config.yaml
n_layer: 13
d_expert: 32
d_shared_expert: 256
activation: "swiglu"
moe_layers: [4, 5, 6, 7, 8, 9, 10, 11, 12]
normalize_top_k: false
routed_scale: 10.3
lr_router: 0.00109
lr: 0.00532
grad_clip: 2.0
train_tokens: 296100000
dataset: "wikipedia_en"
Below are experts of layer 10 (counted from 0) of a mixture-of-experts language model. Rows are named router (the router's row for the expert) and show model dimensions 0-127. Each number is 128 + 24 x the weight over its row's rms, rounded and kept within 0 to 255. Numbers have three digits each.
After each expert's rows: "gets" lists some tokens that make up at least twice as much of what it gets as of all text. This comes from a sample of Wikipedia text that the model never trained on. Tokens count by the router's weight.

# expert 19
router:125132162121103125081117125099120129133176095177115148153113109188090162130095172127159161086167137099092142121150121138137078099127135142134110139116140157149140110103108137160121156098101161099133144165101113123145110127125169148125105150133146130156168109177130104099135153135128128136126158097142144163100133119082116144101092122116125139114122099120124123073129096167113119147134
gets: " of", " in", " the", ".\n\n", " at", " The"

# expert 21
router:143155101083144160163107128104167095127087153141130118123068148076124139110085150142123115080084125119107156125116096123153110174155146088142104162125147139134149107118141126094119135143122112159116117112129131142165098128118112147155126147159148094121155085136114150122119143150147132143135130127170182138107137099126107138097184106088153118097120092102129145111145148086122125138107
gets: "|", " |", ".", "-", " |\n", ":"

# expert 144
router:116114133144104145188111095113128135096139094137133150052120119150101124145124132137118093111099087132139096131160074130096148128134134135153131113121178124140145118161109139139105119134101127115152154083112119098156151113131122152117166120154124096130135117129088105151105109152156087124108118104106172160170127121115082111168174132092113143113087105174123099138134160132134130118106
gets: " of", " in", " on", " for", " with", " by"

# expert 183
router:122101152153163161084154126154100104127115161090143128123113107155121114119105142160152134150104106132108141096171165108138142149109127130120166167150141121150155114142150115127161103098133120131115096103149129153100147119120143128124119147140139134159076095121117121154118174123098109170109181105114119127102107108106122140121182129184103123086165155102138122164175130149144086095108
gets: " University", "8", "9", "6", "5", "7"

# expert 54
router:180147115113095119104080129132102154141143131171131114158119096161074118141129127152144150157129124155148146171116137130165118102124156119141153139145135150167161145099122132156177103166092164103133138185089135122105092135108124123151130174126150128176112081149127113121152107116109147156146149114133112152112104153126102155087141143135148138147126081135131115147142100145094152123160
gets: "0", "1", "2", "3", "5", "6"

# expert 148
router:123120170112115121107139145098134144096158085176142150136156098130094145101108104130166133129126164148124119089157161120120140107130096170089123117139182124112151141089112160169151099115109137122106119142144169162111144138124150113148078118160171121144150114155103135150121180121104116071127158154159132114128130090125111167128136128136145150150121106097103113125147103136110112176157
gets: "200", "5", "10", "199", "4", "201"

# expert 226
router:130141163128092120079134127118130121149153102176115150148121125179093160145085146148144145081159116094094129121151111143136092109116135135117104137106154148120162137102106151142151142104100152099127137164103117151149101109119170134153111165135132096145159119178129112109107169129128103131150158126148141175105115117078119157091094106086139147120130107122124097100126083167118114152144
gets: " of", ",", " the", " that", " The", "The"

# expert 11
router:153096130160130165123168114130060124077092131139154103095157113134099116127089131128158130100177120135089087107187100137087102145151162181121160120130100131115146130134106117166105105108143153101119111114144131085138120088129164126105128119125127082134171137133136122124100134152120142148133150096125133131105138130113097132122141158135109118085132150106173140136138109107112142103090
gets: " to", " he", " He", " was", " and", " also"

# expert 36
router:102167147071093098101111168091102136116167086145155136131119109117125144092120125136136128102113151134089134130136129148096097109122131133100081108140149149135172096122082139103096114127101147088099156154124154129083120140107115101115070105141141098159117130156177106146124139152107119100124156124163127118093134123105117114144133140099163129150167127141082118137116133159112153162158
gets: "3", "2", "1", "4", "5", "10"

# expert 185
router:150147123125140111132131128153170117124125132137147116132103124103091070149120125133124123075104117087154171133141139137129096146109104097116157150124152126136121105101170121145122103118134111121188080124079161114121120159125133152138163142159145112112163096104110111139137119176097140149117116101152158137141131085134081130101140092154089096130163173118115145111135159111096106073105
gets: " |", "|", ":", ";", "°N", "″N"

# expert 69
router:142111139093106098104116148102126123137144163128153117140130100073161152107110088119130155117088100130105112111153140093152145101121129117121102140124167141127150123116083136114098109128109128156097106117149167108112094167097108103147102112109116079126101139114111118152167148144107106130156159162162168101082133096108100153141168131134151123162100112098081104129123103188125131128121
gets: "1", "0", "2", "3", "4", "6"

# expert 38
router:156164085109101153128153101100154116144171098124162127163103107120127115132079130101113134082127098107115156133150116139168111123099115130161129135099163146117119103115166084122159153128099106122141120151142156132168090149159117104140163117173142155138166116124141095097135125190112134162157110115130158148100112092170100146127124135137138108161133141107127105104126172118133092107113
gets: " |", ";", "|", " /", "″N", "°N"

# expert 46
router:118121118115113095126159114124107099122141106128091156149123093126160103090143138118106138136098156083157124155154153122116150145131124148172133142105090102143136108124167134132117089146095148166124156095090155145112146095127132164135137100118132107127089150081100092140085126135139146116121163161102129155167148126126132128118096116178114130150146098145106118120082187115171168114087
gets: " L", " R", " H", " S", " G", " W"

# expert 250
router:073125151109107099136116147108110159142156111135165114134118094158139132082117106136115124119110165140100136109167121115106132108117140170109125111142173119108157116123084140121078091116120150112083100150143172148101154151090109099129100096130142142155103113141095112136138145150122102103144162155147119114097130081111107151139173118163172133180165132113117117136119112150102148166147
gets: "1", "2", "3", "4", "6", "5"

# expert 189
router:146139134118090102079108123090105147149164099151134142158087112199117177123109159147151185094186141092089149120164110128154097096118135169137128128141143133137148097110107130146154131119097157077124115157108137120160082132116149134150119124148120132137158114170124096094131141133139122114144124105132146123084139126083122112113130137125140138137130118116140104081126098144140136163141
gets: " ", "0", "1", "2", "3", "4"

# expert 9
router:145158161130149121123137169119134076126085142117093080138162153118122145112139161149109141142103129117121087143102105129161145156123140111107091128174137153164166125092127118093115155127123131164132155165115148128137094125097099092101163149098113132112175106119134159105158148127157089138151117134162129122149081106105139106126198138108132157175128129148130125167123130135122127095146
gets: "-", " |", "==", "\n\n", "|", "==="

# expert 79
router:145131106167107123168080086151128123120157102154130150061144150164110097126125131135109146099149103130127096151125134136092095162111141179161110116124134139162134164125110143138103134131155087113163165150130130073099132107136148147130162098118135120149173113134149106132140121178113114091101100115120157152138102137146124118129162136148082140093107105109112126159140113125105162092098
gets: "ing", " with", " to", " made", " of", " for"

# expert 186
router:158100143099128168153125142129171110101097121087141165079156120136102084107101111114124103163124154148163142121156112123156176156161139140108142112098114159156090132126122156135158114103110124116158120161097088099118167077174149134098108109145141144148092104139132138137102145092140089119117126125103132131172104104141160133139163132124153101104119131123133125152151156151109124130177
gets: " film", " The", " series", "'s", " the", " Film"

# expert 82
router:115161100127155125145113138155128155105145131122144138104153114095152117121141166131135131154114108135127133102128113136118122122099100121105145138124094142117124107132132112162110161141147108161106105120101128148148145157152077140155126153141095081096118167081112134087148124145136144129108183186081081146123153139179127102096076152148107114156114079149110129085120111131109151181122
gets: " L", " S", " C", " T", " N", " H"

# expert 70
router:122159127089135159166110147134157145094116107122087154137108154088125136112115141115105155096135114114118143152128138084130122149141147152103157089159121095125099128124121096120143108162149107134165145115159101145164120127100150140147134135165163089157166092139124121137114140113085158089071122117151119093126091089113150114159105140109150147085098141149147116145142135146172085152091
gets: ".", ".\n\n", ").", ".\n", "-", " \""

# expert 242
router:160125100146113131149123161123085141100095145147116120079152092161146114161100112112130123142123122137125135113176113102089112120112171163169175176124118148160143148124126125141154101128099144103134130109137158111156126138102107125130184149142131121144167150140169164118109126116120131087090100110118145148116161147094099113103142120103126150120164096107138116124080161067102108114146
gets: " to", " was", " not", " would", " is", " can"

# expert 13
router:100130120119125179174096153092169116126125111104167163147155100114116108135121144147092095109123110115159149138144092114145145130135155143116152127125103164134146127138108139134149088165160110098146126113126108120173142114104173145158156100129135137144157105148120113162103144089096109135094133131104139144130088074148087100154102169098150119124082129131147160141181156139111129161124
gets: " |", "-", ":", "|", ",", " \""

# expert 142
router:107094122108120159117129113164092131138115134123106147060078127168118130157102117135150116170119094118110142106176164090161098113074122135116175144133153137109132129182100118122118111117097150117134157123099135134093119137146124172112117137132136088156089088121101085147107098134098130115129144116102130131122129116122118152120176103116143127098152090139135103134148157138113079125162
gets: " season", "5", "6", "9", "4", "1"

# expert 104
router:157084071138133136146148151162117123074118144106161118059152118118146108097115150124137097113126139104139122148144112130085115122161150152164136170140125131115110121092104097136113113121112112103163114109145110110125107152098126147080166150138144094145176141139137145157143104108084143154109124107094090085103113133118084110103136128132160144097161101138163130142106130132094144104150
gets: " was", " is", " were", " be", " has", " had"

# expert 178
router:153107143172120164104147142105103110137083117117144096151132098112100106104122094113157122087141150103112124107147115117112131115146153142148169098138091124107117135168126128146109159090114129112154124156106121142084160101108153149093084163149104069082154093140152115152092127122106104173150111099127099112123127143120149118140125153135102147090143142137141135156108135133080152076106
gets: " He", " he", " who", " she", " It", " She"

# expert 61
router:131156087083104138148117124140149142106079132118126131147092147139114149125129170138160155072144156093103149142137138109141099165165108148133140132141096095128111124092155110124160081138127114143131147094132126160152080161112111179151103161153149134155155102128106113132147131121104160107101128131137152106124161107130115157094173104110150110109116152149161102125163131102177103140097
gets: ".", " ", ".\n\n", ").", ".\n", "\"."

# expert 41
router:125133100157120149172087155087121142094144072125095134127130107117124100134128135137096111147079157109170118128128100102138147146150106109159168127084124133174146132096129170156162132165115119122163165128118136096180137154107157084137138115103126150116155100143100117145135152151118106087121115098100112168137111087096157097117087149104110133128134119128117110148147170140139140136127
gets: " of", " \"", ":", " The", " on", " Love"

# expert 194
router:138129142161108119196149113147110157088172117146102148063093132126119122144103131127105134139124097150108083167113059154105157121108121146165099174129157141127137117152110140126146153133107109131101162125121121106169145122129149133074137114162134081139158135130093131162166103134103109141105125115143135150136122142085074143149135135126114124138111143142128116134153101151170142147112
gets: " on", " in", " of", " at", " with", " from"

# expert 64
router:127134123104104119159079138159136137129130096138086139159134136147098124162108113109126146112164131128128152144148144107116095135106126128103174074125115137112097124104100135150158093185164115129163130103158098166139102093079156160109095127144124123138160128143174106158116157137089150082119127097172147117112081113106136150148114162125121106106101102139129130130139136126143077162123
gets: ".", ".\n\n", " \"", ".\n", "==\n", "\n\n"

# expert 7
router:087109135122080089151138129111146141118161119110133137155126140109150141146162099140101121162138156100126156150133142100112087099122103174158145120128095107154126094139098086135147150154128142158125128142116124110093100138170136196127151145098127145097111150072129105093124088120129133124083151146155154169147168111138144100122099113138133124144140142113123148089096108126083141137084
gets: " K", " Y", " Sh", " N", " Z", " W"

# expert 30
router:128151117091156105125144135097164116111117102122092086157145087114102128126153134174118156115096160118094101115090089139150159135161164100120118107157121168133138113095108141088099150118135074118160115135157139155153103155092105133175170119097158132155145096153133102102161117142149128135135110163136101087132113129109125133106158110134145153134113165135150119134133099100136118088163
gets: "-", "\n", " |", "|", ":", "\n\n"

# expert 102
router:172104101137115100181099139172102106129151109121151146060145133179113102155151114153125113123129080149145113117101134124080109135114126167145130123085123114136093179168147130124123139141158101119136167149125114095094112104140148133136148112135133126110151110122137134160157098153100134082113103135138166145118106146137134138147131162126097127087131099110114133156084142096102171099116
gets: " to", " has", " have", " had", "s", "ing"

# expert 182
router:168139127140104105157148157108088142093130125167126144097139139117113139150105110158150121140146089177075145109159104111086101098124166159125155148097115161138180133172143152124151099098140157115141089118117132118171120109139136103146169139146143107132160150169135149166129101151128102104093086129137152161103124145096111117109128167120089134125133125092149156112115147107126106127113
gets: " to", " and", " would", " for", " can", " by"

# expert 74
router:138145132172095123122087125157085118120158127109094170057168109163127134132117115147134105142111092108144108115115129137113132112087099153140144108103147142160162154119112130108140111139096153126158152106125106088100118124152166126126144122115138141160146136136150123124092168174128112097083171115096143160111146154154123108130176163152136128133116165107137135148166160082114112128098
gets: " to", " in", " her", " a", "ing", " more"

# expert 27
router:136139161095102119083125119110138127146159098174118166157132110181093157135092155155154145080175141100093150134154126153142085093122137154119111147108135154140146112111119152163122158107114176105125141160102108133135117128128159141143113155123145107152177130173140102104125154141136141146132153101139168167088107133089131142098097126120118138115135124122112132086147095172136120153146
gets: ",", " |", ";", " of", " (", "="

# expert 118
router:171116105119117162155114101135165103119124107105166146145128109083115116130111139127127115114135091139151157124076111178105135167141126100125124140124142162137135137123146160115088130133117117122137089149166142148160107135097113119139152144115095112170152120113121087194123130178113147173148114092161137142125086111138088108151138119134135078138165169075110138118142146138147122109094
gets: " |", ":", ";", "|", "°N", "″N"

# expert 167
router:142130105116111154165099132174138107103094104107139140084126151117125133140091100095106120107141093122133128146143163134073123134097145117114130103141105121100109168173105135130122120129143105097171124120145112173123102140094144161138162158146147123149118129147172096158085139134082146136096109095164156130137095123134114135180106103100134135109106181141135144149140173141142086155125
gets: ",", ".", ";", " that", "),", "\","

# expert 121
router:151106147144128167117167124118110119149080150108136111149145091120111088126105100115142124069137130130111105092117101115135134110158129151133156101153091138110107169173118136155122119125143143114153121158112121160068157079117159124088096144142117069089117103134164140180099115130100119147141096102160102114110119146133144140146122161131110139085118123130133139136102151146095161090120
gets: " he", " He", " she", " It", " who", " it"